Experts of a small language model: 731M tokens.
Below are experts of layer 6 (counted from 0) of a mixture-of-experts language model. Rows are named router (the router's row for the expert), down (a neuron's output weights, with its number) and show model dimensions 0-111. Each number is 500 + 25 x the weight over its row's rms, rounded and kept within 0 to 999. Numbers have three digits each.
After each expert's rows: "comes before" lists some tokens at least twice as common just after its tokens as in all text. This comes from a sample of Wikipedia text that the model never trained on. Tokens count by the router's weight.

# expert 7
router:459517489527453513468509501518510564493477478494495463471520512535516508460502466520539488532466517500463520535518489489480490493531456508535506458481530486499516502483530507494503504492504540552482517461521507486489512504539472483535507511452477493529498454536500497491458540540505463485490507473437491499508471545502507525514495496491
down1:512479479500485487517462505500498481503492492494526518515455503518503515516489496479488506501487498480484506493475578481450497504505474496509468483508476502523523478458514500468517491546517517454528490509490469553520510519501469540512443479527498475456508491491460488534508519484530492493498478486476523520507476456498511489517501515527
down2:491511533524485525466502493460502502480501476474486496495483483483520460543508491518447504530487417506508507550506485478505540479489498495536496489455491472541441517518506543470496519515450514499487515519486483497497515454513526472510543544441485501515474529531496497531487532490451473484500468510491480474476507498475497487470533523543
down3:469486508468491510543478502475496544567502500467533504505472479511514477517448483498501543506503505535522502516485511483518519513524497494534512504509541546502507518477493512532502485497490514502510508483529448549522497512516546505500501475521477488483473485495486474448489495471482520502505545497502482480478460534479464494458496479485
comes before: "1", "2", "3", "0", "4", "5"

# expert 23
router:494478505498519530508483491492449514534507535487509515561476536471521471533457519496485552503540538487523501479487521438507462524514462450505516508509520497540492552543476462490481516526543472505488496552524486491495489470475483455472550532487526501493523444487528491516501456556521517506549490532500493472528517521453512519477463534510
down0:506501474541503508512513459503539508451478479534490525529519494496489451501520489507485481533498486513526444484492487529463490511463499479476515514545519522512503486494476535476491499486465509471478533492547522516544492482519523535494514517509517482536475488538503478514480499469543506514498511508487489539544507541513497503535448527523
down1:514524507462522505473506517503505517514521524519450470467527489514475517520545494510513474483472510509501468542474510486481508517500506552500538464506532421507505545482511460499489474469511503509488537534555465493536530508538491514489521508492500477522439505488490493506496523479501471514510486487539458470474503518500494509528510521486
down2:544547515518539459463482482507482508492495487532471533484487491524474520480516496475514492490494501465509509475477473538475470528511544504486505511490491519490465482490510490515465535442497500481426477517487509513454552507495520484493515533494530561461476535529476536503485537481501496534548502490472514548565514472542484473498501513477
comes before: " the", " a", " B", " H", " L", " K"

# expert 37
router:451520538498517506486477494514527493476521508489486471503538504498504497584503490458543517458458506455523482470495484507498489492475459519509482484550485482462534511459551533506516470497526558565507512459508514494518484521525486527501501495498480523520465522512473557511475521516535506526525516462478523478526511506479520512453500529467
down0:485490526500459512474465486485508510441527526522484520496505500471514503525544497501481533487499517441514467497482499579505483483505486505503508543527515467527548504518533523515461501475476500469461518477533527479509488469481508504482493474531482583503559525502517520484545472528481545498505507491497521487468509535453531518512485526455
down1:484512516514514512471478552475462525466475492473498509545506508501502508485518527545459486465500486484511497559491521503516506519478544498499488447477508497577509467456475481522477513475503518487520522509496473512496499510501496459497491508477539500461468500489542463561489510504522509511488528493495454453465468527535492456504482489522
down2:486493474473507511513511496484482503507444505481507501470507473515524501555525527502506496484519482517540495468558479441484501491448521523495497475494514485533501506482452486491489447467485471517504508528501485472508502502475481540481450492486498496494492499476502473487506507489509518515479529500535451483498519485481497499571496486504
comes before: "0", " |", "–", ".", "9", "8"

# expert 11
router:464547503518490531488466465457503515497506497507476553489491519486498536492501497504519447464467495493510484544468501494512490497491514511499468528477498515481506485463522541458509511487459515514482511542510505488458486474461466498508504459510482550525492456520499519501451484497543544462474509493486520476445489491531470435529520521477
down0:500518559471464467478526513525473481501471505501497502464531530496483498547492525497461514545526500496525498517469551476468520546505492477526492470482482478504481491472452542468508532500468518469516475517516519517487522530456482497538509480525502466525508461524495470530533510542482524492480476556498476537491519493523546489524486529528
down1:495484477494461491490484513471475566470504503507536502499522502481474486536484510517527491464496492497478489533499529515500458498491474480514471504494496540505516510474505498549564453471527492502516503487494492519484518512517515450467504500481491490489522520516508489467486482506481520526484515488499485493539432524471475519483498519554
down2:467528491508482476535527549472538495504469482493500472534478479513512484487466502534513525487477538500519517480481460506519561516500498487469548543474446454522499498480556477503504478474523508524497461469475502438482491485515500503473520507513474532535535504494491477489506500485555487473517480532500540523470475546466520517509475479492
comes before: "R", "A", "|", "N", "C", "S"

# expert 34
router:508489510491525540462502526513485496493514526490501476485507531467494439494503491516535543474509543478518472499507505492569514519531461474484493518496483512535559501530461466508488512532481468463511494534484505510455491476461465499494543524518506500512516463496509476506491494503500505472533520503498490484516571475493542525507472525504
down0:481491502507525446482505463515477530497507445541466447494518511498585537534525539529486563492517556474507499503521515511531508490509498479484517491491511512474510476489474501490491500518565482497514500495488500491531507475525463516543507510524515434507465477493420520537509469501498490507488470469509530450489477499503516494496499511527
down1:534492520499467511467496535484514497532462499526485478519503501485479492522581498528489496496517490514499511517526489492472513509473533518475468494493490485504533504493496536490507470538480483472507480497536464532540525498470526481456516505516489475510482461503518539510447477522468514497521477498530504474486493514496469496486537521477
down2:447512491472508459473482524491522526460479521519497487506484562532491545495500448535538524516496519514482509498491484472495524511460501532504515472497522521520494529549492485503446492471501538483479492476481491514498482506568490517496468484446465464486538523535509474480532499497534470514478526496463526497498481537465492499463478522506
comes before: " the", " a", ":", " his", " an", " their"

# expert 26
router:471497537490501504484460480463528486497517484510462534493498542500514568468518536478539457518483488544477493559522516491500469479526465501498508488514518501497480507508548522539495487477511503514510500446542494493494495474543475468512484504478456509511526504522474465500466471490529525456491508439496487472533495495510473471535541502522
down0:484460520508511504509474487513488527475508491503481537496493511494489506510512503490482509533505487518513472477463514537494515498511499483505491528527467520489511481492487541514542522471549541517500532506509460515538495515508437530534503529483479537496472482461467488508460556495464517475522496495483537501500491478479486480528446540510
down1:523493477511458517509526488532477531560547488495510518493539452546528519491499492519486495552528535454527480514516495537500457495517482445436534496478495494490507493486489476521486511515521484507525509516494499488532527480491556502525507511567506486481522535507518468470476536464504537488515488480500508466492552470508492524489473515472
down2:505496518534463485558534454504560458495484513473455547498494573481501516502532534495467511538492521477501549533499530507501496531472505515554519499514530462460515538502490470522480489490502495481492512491548520519532523481496476494498492478528502453476463515479523518486455488497487470490490511475529522489519516484477526503510506525534
comes before: "1", "2", "3", "S", "N", "The"

# expert 18
router:509515512493485503524504482486493440496543552466481444498479516560490495537527512543454485480478473493530528470555495512489482475556537472499489498479470489535513477548523529510465496543503497471541494490529512473543515511523513472493521524530498455501487499452460477507493554546488507517492479532491455516474468512519490484506519521537
down1:525511517530488503467529497533513522529484471513483513525475516514496461499538501484511509524488496481507452483510480524494512510504467492514483498511476507567480548482556500446526498493473490517497510502527495456524472511533511461517537476543481508504495467493510553483531497487514490444493482484495468478508527516504507473471489548466
down2:506485521531534498511471533531482490525497522500486516487481503544492536504513488477506526552509502532518493503461502519494490534466521497493541503494507496504559520496492527489496502487493551494446503511486509446504527547483497498491509492471483548525509484507509526492490448500471479497519461487481489536481543543514489486540494538507
down3:503507531517531505505476477533503488500470491513523533480533530468517519482491477553471516468490503496499562475527501532449485517486459550488512520517492534486489471503535504530490537483486494543487460522521476483476467541492486555489473485493510536490498508509520515485511495550495496532526491498497530506456538466501453506514480503498
comes before: " of", ",", " and", " in", ".", ".\n\n"

# expert 22
router:494503517509496514479491504534459519521522501491489466497465489500510491515529457485559514568525480510478507486513503491480509517446440516512494508513521515448491502491460476524511524510470483553487484465515490485475507475513456511510463504499443556506505493551509500509463529494529502475466493428504497505559467486532543568484494513512
down1:471497455504470495463501546497459503481543519481508478483433484478522508488503466492494491459524486525514485461559512467452522455497520529519465510498495453487500488472469476498478551527482570491493479512479491468510483503472470537513523497517555476473519495481490488553514503494558503500531518499532491476492499500470472529478528501503
down2:482463498492510511529484550481491464499518482480510515503534474484517524506486469504497530521516497477498494474535512471535451444471511518514496507528561502456477494487518500530495503485507519516489496479479502488527502483490472502513445514509498501460492530486539452437510459502485476459500529497512527510483484535497498530500524468540
down3:515473443499475490464490499461479529511524473508484493527502499496530556482471498485425491454502495472465421487502523525492505519498485500495511499521492469467512495532500519530460456546535507511496481493488478506495423460523495487490531487521488507529480516518430509535523484484484463481455527469474512484497507494499475522480512489527
comes before: "0", "5", "1", "6", "4", "3"

# expert 25
router:539519515500486498524536485491496450527472540498529518540460513517503491471524482483504521522526545534505515495507537523502463493511554526477502449505481474487504498506506518437538502500506465523498498480481534512527530497510510506523496480502490456516496526437513472490505524489468525481509517516525496526539503476472492489522497470528
down0:485452466523475475508551512483498534534515493485529441458517477513512500500501503477514467452490540495479496480512481443479503516505486568514515518473456507472508502529516518502526529458486470479484469518487512501521470507498531507556536495495534505467489476511527486481484486537497495506557446503508530492521531489520516518547467506534
down1:528520487504509563490507494504519494492563556519515509532485511471471495521490500543497496507514489499537530539474498516497563474509500516489509531487529478473490492526471444518499510522489480453488490440473501527493528489511505460513498510439514492500506504548553484484506489531452491553491485514490498473504521486470517500493418472485
down2:490488488467522512506539511483466504571520477484496467516520481479504454502511510466508492559509497510490474496461496501522453540511481492486492525456505538478505492532498511464502502508458490476508493490481476498488454489509511492487527464504462500447540524534481510497515510497463525511542495478469532530515494493480530460499504435469
comes before: "ed", "ing", "ated", "ic", " of", "ial"

# expert 40
router:494567490526524524497512450513488483457490524517487501506508512498460442526498498448452505485497480491507508497539498537516495508444550510534483497473512491530507470521519528505472516495524509507541487471480489512515547517487545520509484502534479465503471525480480521515525533460492485522506472515477469478457531477475507481522489502509
down0:534496506528529523467472495465492548459538474466548515495518474489509503541506440432496516505479493549504535489524458505543524497483550505492505548508522481476480501521505532475501519477501479514505510485529477504502510519502484477452506495462489526477481537527485498525478507495469451498507471501513517497493504484514474489532495452485
down1:492496512497492482519519495519511517498547494487463526507497503530505507466500485511494552508530491496554454487518483532527510478510539527481531449510499487524503536527476472478443490511531474502531496528483470489550470516505526538490457493539482497527519495534532517503457513533457511513492482491460561456511493489506514563506461501551
down2:503477503503480511503468549549516479545523534476475520490496503500474500504502521478499488491518476503531474531512503466479512448503511448467513495505476530556522512466480487449480527514452435490477511488509553506516540534490517507483516510521483460530465486514510505515497478503546506490490474485500515511517506502489528503515506530483
comes before: ",", " |", " in", ".", " (", ".\n\n"

# expert 21
router:489473482496482474534509491514507483523541522531516492531521494489499488489502537536494498487512529492487501514509506498495516513482525533534512484513519530521483478511496499491529512525530484484511533550471508527459534469449511478528524477484521473524462499536539509499517521502518520553523480461511506516498489499520460466470468505518
down0:475452486493517543494533515504504508486495526541486498466507496485484485553512520502484525471496496566506487517477468478494476494506490466532479451482447472511509464517484483551485569516564511483461465481527477506509480533476472440498519467469536521501513513487545504524502471489497492522489491497499520523503479517475491507501515521546
down1:483506528497538528498521476504499485538491478502530497495502459498549488419467518513532487473499466538498511488524467480494538525442493476487498494491485492521541483474485470506496481492525482485533489508491478512502524472474515524493454528460517480477482518512485472466509557504518541473535452502504538503490496505507498513499490501494
down2:520512489541528438509518464502523533482457512515513516524504517463464482494502477504496463471481483481511545503518520491494458505489502463472441481463503509496462476454484472505465490524503484511494464494510502507485497497544505485469528517480531518477507455506508522523476509477509517541503524517496475508504493535493512494498524511499
comes before: " ", "ia", ",", "a", "i", "o"

# expert 2
router:510472485495503472501496502504492484444491516468490480476527437487480494548542483476504534508449499491533470503478471488518517497445445517506488490506504513493522496508533496539512498494541535516483478465476522523514472480479515511474523499470488537478508495512487562545516543491514516540496507503474528510467525530489506554464500520479
down0:461481498514487501568485494491464486471484499495499509501510461493479442488484507483531506553525490507517460530520450506535567494502537449498506540509515543521495500532501512487497513519552489508499517506462499477515504490519495476482492477522487482492488491494516516469495498544497502507443501496510572487521534477500492489477457552459
down1:477543509504526511548478537483521494541520504490487546448467525502531534485475475483497475530496468525514539499453501517470521476508472536488480484471481461495521533459454501508505518511522525493518516494472494520494514533495527503509483488498515476507445535494494525505491452491441472488478467520518486466517540472478475521477516500523
down2:495485461500455481511472521482509480510515517501547496552479453484490466489515489486505546551500514506540514501462472481480542519508528443536498494455510473558523501511520469499495496514547515472544502529471480516512498500476513509470467483495493501449483503462461507520513505484502510516475442514482517495441474486507524521487498502530
comes before: "0", ".", ",", "–", " |", "9"

# expert 10
router:537537517502525504522515488489475419507501501505519492501484490514450473525515508514468525476490433521488512478502471523511519503532507482501483505491539472522446483523538525500464492509485515504517479478488504460513505495491511478469522500546536437479473551477459483523505518491474495532452510487494477535484511468483478524517516506504
down1:492522537474499500511529516470468503493475554475545522492517487484511477516485499531471490474536435468531494470477490522512527468532501523518495548484527508494490513501478501442495468459470496511502542533556523527515489456521505489466497509535501482500493522511492505512487535508505511483442511485435493511448461474479495486490482505456
down2:484462507505536463507522547522517484511503502546565495516509501504523485489518484523505470464523521508478445506503488523465503469460486520503483491532513469485487538489526495497461467490508494523471495504489518546479520520448519487492495524517512518510482501534494509467511519472502559487562493492511500481511508524523499514504479532539
down3:536459545480472495492460489502476557484460507482469508499500481515535461485457469542484524472473510529501504507486486554512485485554523491491446496540458514526476473501462535516488554477465492509453541517511524480447536470511487487518500518495526508434463478535515464497497525495498553506507498519491468516530489470490518506502496532525
comes before: " of", ",", ".", " in", " and", ".\n\n"

# expert 28
router:501489532486457472493471479500560448507507465488517485446499451513533506476496497506463516488493499534481488506469505488468514507540447497535563489496492505486487497483493505488500496487483489483459506525452534515500514543528524519511491494516490457492525544448476481536577485500446499503483519494494517524519503531509451506502476466480
down0:478477491430519451507506516505484499525473478468507538494495499470485494493514485504470491483509430510512507517506500495544502469488463508519460516514491550521501517502485481453524503514491461534453486502506523521472430514564497508482525487509544521506525528490517518503510494470490515501475518536505483549517509498503513491482463537458
down1:487524558515481528519494523502533495460471534530542477462495476448504444505458498548511524486486491535485489523498507466440531535484563534510504507445476487467505507501503504467529482508518511455499501528507524494494487498554505483462519490522475516522490459457477511502507480481526480511501504523481493510501506490529520499506483484501
down2:483519557490489516528496498510500478492484476488529529483535485489485511489508501459492498494497473499483468517490499505480477525515540497507499490493528544477485482514473497481475462495489478530460485523539481461518501500437505496547508466454493564521463520510507469522525548493545464530450558475487518503452473484510541474512471496468
comes before: " to", "ing", " by", "ed", " in", " as"

# expert 42
router:449510474521501473463517506501502528453487474551511526516504533459511522488488487474464490530507444478502499507455523504549490515495529501527508497486534470483489482537469471515463493543509505482508480482499468502522546484473465497487544483513455549516467462511490486461473499478486503501539490503489497478486529518478533464524517510482
down0:526520525511482480468538492551467506461450501499513453467516495509524502499512517523513492500472462520520491470479490473520518500500504500462482454490547482474519507504495532504485520531470475500476531517497497472470469462526495529531452492512529532506478541495469513551486483486510468515481487501474493534477530504534483482518501488497
down1:513550525472453519484502482535542510530495494516521493485531513574507503490495513499459526526549469470501497528488484516475464506505504523516495526496459478502482469509476513541546509504537474503498501524519531503521500535511550485472505491528478522474486467504443506490504473453511499495513454443543545444487500483512508510554504531487
down2:495511470493521455536528495530461475544467540545493484483478521510465535537480534446466493477527512508490524523435519509517509482498501502518518495499485475496505490456477516524502526489509510453496478498491509535507547504492481504488520509469497488475537467537524511477488519497520511473511547517490498512500453475471532458499473508536
comes before: " ", "|", " N", " W", " P", " S"

# expert 5
router:489513491535509489481509454503508529521512508490472507485494523502490480508501471510521508527480485555487518521511509513477508507466412544534499504512514517510510510493496520504510496498474518538483514478552485482513450502545451469521512501476426538543498480525525483501477520505518510449514480494498511486537494541506512511543528505479
down1:452497514487569484471549549516461469537468518499528480522494514512489524517527466518519493510488530511527474497499490468480528512514482500482541504476523497478500500501508498529521555533486533549482543512481544507512520531528492509494500506528508527469512489504536443502437475467540485485499517513493529478527492494507501486545528459494
down2:527511507500492545478487507522506494497480533494475503478505520471534472513501488541534490484506468505508497505539479496465546514500462497463518487520486536415482482489489529521541529498524506491504519497514508477501521454464500515520482448493456531540497453461535478496514438536501502503567484501529451496522499489507518509498502518500
down3:522497492541501523497564521483456483478427503466493537464528505521470481472459511484465492464511485543510484480492482532480536514464499519445558485523504477495503520524498494527538487551528521477506492444507487480480499453472503492455463503478514463549491500539514506489520507514502492516523502537484513503523511476468524505513485493505
comes before: "1", "2", "3", "4", "5", "6"

# expert 45
router:467513474515495516465483537458533513480500489510497536513513553468520526453474519476534469528522485509528530489498517479493452525508471461508523514498494480510499511495481501535556524472497506497564481480497474507518481457523461470543536531521439523478496434508503464455422466485555504468528511534512509482502485494516505465514537465526
down0:455480484501513530464494456514516459502471450519471517533445495536521517498504484468528478517486505473491474497492522481480469474481480520486510447480494520500479477520494546492528462518487471522507509549479489484524503525550478480543469504532519530496481485531492495484530485502517537538516517494450506447538550525506525501545528453493
down1:532530483477469505529466494518484454522475510507493497508526517491520482495512508474509539497475493528520491484513497488485504511487465495532500522555456516457484501475471503497514526503479502487568504489490479512509494477471497509497490506540495518452477531491523500514490504536507540527518505465500503524525529506475497508494541516543
down2:533498471438499531479531511490475498498527472551500542527507484541499516481505550508486509532533515478510474510477484531484524553477533481521512501534471514513525532477503526534506514470499532549466505527543492488528540513502526552492516509543484525446491486518492536485480481534445495537516477502531471495483493499514507484494523462489
comes before: " ", " S", " •", " D", " B", " P"

# expert 17
router:540511489451493495504501528478452504444501489543493497524502450482479537493504509475528504528514449482502487486503530470496506526499459489500468486541491498463455502550492514495487465463470542507541514491491476498528482478503437468476501477494490530490503473544509439478450472525516492456477503479443481486521495481514523481494490514488
down0:475461492477545546436531499491532562529519535465497485491527491523499533516508515503527538545500498487479466500526466499475509481480477511476476522477518503506530501533496543491541531457532503475488513503514445514473526480486496515517474505468481494495528512494520531482499499467513473513521520517446513461542502482481517537491503521475
down1:467522498502535489495508534500510490531490498495497513531441526477512514512543501545519463524471503522462475501479507517481530529512504498496505454460505504565505494510529479520515478545457530508520500462531479492495500552518484513532480522516483486468542522500498494488505519512481480486506479456526503483471507423482562482497562510508
down2:454535495504468493498474489463549470490524480510504509550495514526494484503479461505534502452504538501525528460539502454473489448481516498482483533449502472521514473496502523527482458497472491517504462510487523494484468518513491497488532509404439472548493512496522519507505549517492502523525481545537517522473505468482513525507495515522
comes before: "==", " The", "-", "The", " In", "==="

# expert 47
router:522497558491486475488513467504520474548491497516502538478511466537523515492516521456499521464507522575502498490485532491471482445506519472510536487479489464472455513502523522480464489477545448473508518466482501488536507530506533538518497544495529512524441496430511487509510479506489469470521510536484457539498543525505533527539536490522
down0:494498505477494478553525493478533462516490503500508454506511471533463481536532515455494478502505511481502533506507492487516502497414473510434495515468480463497512517523493496470481494519449434508472522495433526501487538513498470475509500490510511479449482475494481463548481486500510541495464482480499485490541537554474485498503523461508
down1:528492529488483526510465474516458471484517482487534495476550488490467509480494519496484508481537480468510531484485490490469510530503502531519488441483518551520494481487538498534470474508492465528562491508532474482551483494542526523537505516497518513506519496534543510506514485509503527485489469524478524526513474498519519528524455520525
down2:492452487527508488501488477469485530486471510503489467501515518498525503485491500496505530495518535533487457490487481503487470487511504509437479496502497506535504510475518493489486495510506525530534515489500447464518481526480530516490523483495496464499504553515492548496499532500473497485513475552521507554494506479466501532468512478479
comes before: "s", "ing", "ed", "ic", "er", "ers"

# expert 41
router:462574525497478512461458495517528541531513516449520533423493547511519433492461470531485511456478500499507499457526508451484506505524491490474479475520482490513544503494490468496528476516469494524463515528483502487457479524513476492507519468526489518490496472520462525481496544502489508485495492525464519496485522491507494543501509528501
down0:504504511463529470502513560484560521497483511457483505511558529469504524520532490513519517466491507523468566480464474491490498499497526527513501530483471513520496482529524467493482527527539500520535468457453484479474476480473499464554525502491449465552468503508489506483516486506509496496489504466503488458514525460483471525467502518492
down1:537514517499516552551510503529458522491497522516513474504477488497481490481536516543526515468486483534497476498498528522535507521494491524486556555501490505514516484503515544496439470487505511496458446533528524532502517464496515526468506536485495531463505532530473456500485546484514477552480526534535499534497547538513497487473474474553
down2:491499500525533469480479490482476487518477506470506533486469575500525508512506511550508532545522575510494500487491448501479479461478499527487515522536497478532519485506505496510506502463503505495453468493514464459486523496463500498511521488510482533542520536535498490514496469510474521492531469512486478542451488514529512519470502482505
comes before: ":", " |", " (", "\n", ")", ")\n"

# expert 13
router:554461515493538519519472495474470489480484559508516496509479486455506489545517519517497483512537488505478509476469494527540491547490468494518504526495489510510512543496453476477496520516509485499520497523449554522494494494505503541482506479582475435495491517499483463526507509567512517492502494431488489481498519505500535537496511470502
down0:518523511480478501482529512464462463513443496534470489509485506455519474489507518474464515542495511495515525498490473519500490507526496499521497517525480522472477477488493511447549514538480549523525517508478492493476500496515505515515456486497469523518490554483543515472501511486517512529495527487499481460490549473497508507483491506502
down1:525492514472511476504525513503470497484555506514510503484525480461516470530498469487477487500517461445490497483484516424547481481521507535522546484520452539474501507495510447474508519523534505470511517524480521481476500506539455478540472502519465538457537479493538513476507497476491468510491501489496500499488476477510509475455479548512
down2:525544520509482495478534507489535517532451456463470515545499498472510508529479455501541488496534491522492513521516521461489485470482525535504500494486527507511523498519513544532506510488492488514493557514497491441515505518470454483576480515485469466493492527487496538465470535519471492534492484528552518527509459495493510537473469526500
comes before: " the", " to", " a", " by", " he", " in"

# expert 39
router:523489504521476530481493526474497551482471487542460473529493469457486507484496484520534547519508447512484503493451512476503493529528500490528534510516530532516499524524493467555492505515512507493521496479480476489509466487460464509453580537552454527509475478520488455490488439487528490496536529519500489470514509509487531488471483513491
down0:524507447491533473484529510465483455506552491524508510472502541487501494471501498502480452507495507547528513506473497496479511494483504449493519461494499481512487553517533491493471503521494450516537534480516517521447499489506462478517546528513488469503509488506511521485504498480500477517531492510456493538498448504502470527518492509517
down1:494461488449512493471483508537503492491507508488452505483502440519513477471513489499481464528439450505488466512509473537507514504504498498496543510485484553488487485478514549483536478505512512527504534492530437508438516490525494511492457503464495489551501529491521508502484491466516502507463486495510485491485516537486528511468521513492
down2:525469487477527497506530537473515513497496492532504501485530541522470484499483505488532531470526492507467500480468468478484500513479498552489502512484514485544519520506507488524438518484479516518480485476536461509486488479500503496517513539470532474538530517473482508527450495510479482458510547506490489513551516445462447502477525514499
comes before: " ", " \"", " S", " N", " B", " M"

# expert 35
router:499540481496499497515518515530489489494497535488492522488486500522491475499497468503540531517506526491449530445518497509500513493478530492458489450476527524561488464486477493460513519479524511496524510475453511513482546541497520504526471523521511503504495513493477504499504501455482497524491522517528490458521527459482532526570501503501
down0:478504478486500491477530471523502504478550513466507499504506473489485487440510505520475518499485514519519476505483492505509491486521505541492528507492464496501462476487476493501481526540506495497539479494532466470482510470522511467553470488525491488522533565481476500525471430452520509529480531514499454494487507537503476552493495496485
down1:517485516506559497469517497473523502494497526493496506475495506497461452518523516532488515535512475476481489502517544482501497505478475533526515495490532512501508518481497532512474500467505514492496525476488525494505525464524482551489492512513520497533500492484533508500536470515511506492538503538503484504496552490515537489449544514484
down2:457517485507502511528502490510483557488511538491503487515512516535546506503497489473434467442498489519515526532520485503525521508477518504528504495471492502530504512448531500478493514487491494514548479494487536514495492467493508490453474540516528478498506513507483511487497496509539522525510525526487535507472459496477480505481534500487
comes before: ",", "\n", " and", " of", "\n\n", "s"

# expert 9
router:430542480485480479491491472508541512490484525507503478523536517514497502504551495526526501523482568504519473503546483506496440514514501473507530478509472481488522478509530495482517491525462470546533483493486502546478483511479483489490478457468491545504485510463547521488484539527493477473511515504490497492455458541524542521537481496507
down0:468514505519453549485549494469513521517546501503519506472505532479542486463507530532451502488487492527506500488495481517496517498551487500469482518450512526492513540502553502462508479503517422478486505479514454545461506488459568524461519484499449514496526492456523517477537496476514474453475491489480516503492474499447547483498449465483
down1:480536538513533496457484476503529511452477489509503530475505525499517488523480474482506539518512510552499509495474501544520514496480502482508513483544503522498506509510485493486496481521495496476574487508485520487504487515490502462580513492524468533466481479529552495512469477512498514492504518506516546472508548503529501528568503520508
down2:487494502504498445500465542514535492505513503479449469498507516470487527479470536510494513531501560504515531521469502482526528482531502523490501489508519479527460529498536539510475521476518524488519515513466444488513502507532527486512504513493514478507517511499523536490461445505540518516515542446497456518505496494501466513486522487458
comes before: " |", " |\n", ";", "%", ".", "–"

# expert 15
router:523461554504536503526526527503476487490480496496482463487493452486456481521504535531434524535513467514485507511489472511565533516511477478492471547509464511507453487500526500519477555537498495494490512456478491486521477461490483501489499523533507463498519524511496493522521460486493498484514528463508476483478513498476467519507512489497
down0:479495495466507558506487531495486499491467529493523487458490495522522515500481538476513510497489474442494462526528472512498460509471511520481451482501534497524514539497475496487522542479509498474505494482460512502451499460517530487495509538442527528532504508514531499529490481502496512496541499531485535454520509480485490491461565556510
down1:498458505526505539554529516469458506503551554507487476523460511508511498497521472526500464500537502520500487512507502485475531490492499497507513503451470487514531485537524488508510541526516518483485478521541532509470499537448502486487540461494464490464564468497497449525451536516476501506515495524534489506468485487476497501529526491517
down2:522484507486481499507456517532493506506532503535468508535516489491530477480525533529489480509489478498556512502469533502492515511478489503482496503472484526476516494466516475513459475537532523500515476465481496526558495541515495449529523509446468482505500481497500497558501464470474483477474475488491520542510508508503512528482489517464
comes before: " the", " a", " be", " to", " not", " been"

# expert 3
router:493475478468495486473512529498512474523492517486474490508522477512504490523515470476527477512488518454479511493514473476459513528492480559513487487507487499442502513488528517522494507459505526541490443463515509518527490524525458475494480498438439550505523512522505541531445519530483478516508501473515512481554528489527519508482487498502
down0:478473443468483552505515482524534458514488501515466493523475454511511458497539476466472528515522487517500509492550500481516465479503505502499486499494488523494508548466537505509532559505514485555490492507523506507515544487490515506510467514505482494485469515477484515484495479527470493517514432476493484466445516546528525545497516481457
down1:524466517481507462497540534490486489470509473510480478481481513550545528479490516502503495548490482511500527511503445502471526495513493503480478506453487468497562521509456493519483495496529482535495518460459469522452531519489491477502506517408507517550531506508495465516545518490491500498522507520531453472505474515489477494471489495526
down2:483515493504535528527499494492463530489494462466488484510498536517519533496510515546517525508508468482489529517439507463525444484454509469500515519524517516508495533518496514548508500486506527546523529487522495468502504444512532535495446484515483505462497504494497503439478481479477481502505463485504524499498463500525506494476559491496
comes before: "9", "0", "8", "1", "7", "2"

# expert 1
router:543483485503474450506505543515509501504494456516511487524522464494470525499499523522470526503494457497543461504519476512489523502551493476482472494522527497487480509499517518466484505519492531439490499520509485513451488513483455494494445489504561506489503552475496485497514474507487501486476529481516510538471490481477530502497511492509
down0:527497526503505475490487525502486496503462530438554500455477513469487490500530516477513525488499461536487491525501498515528552471456503482520526491479482504479510464511485466484530445524460503534535485501541471475493507502534595478499499481508494461519503474440517539473477500484514489514524465516517464519504488497493496461485509501533
down1:460485508467530526481505511520575486488501513502499493527496474495541528530470479440508508521497499481488506491458517521507526532509501531507497502508504472463509508483475504479462478512497504522493488524498460519495449482490507497489483511493447490517486532530491459483504492464531449490527478519521500523476523470530492510518510515484
down2:470486509518473458493528525509498522462496481510465499561452463513484519515517507523497472487500472507509513474482475472476480489464504467454478510482520479495521491487560508526492501503477458504514533451518540501496508523534503512507537494471518490499512460514473513529523465457527494539530457508538468486508475503486549464476461512506
comes before: " was", " is", " of", " has", " had", " were"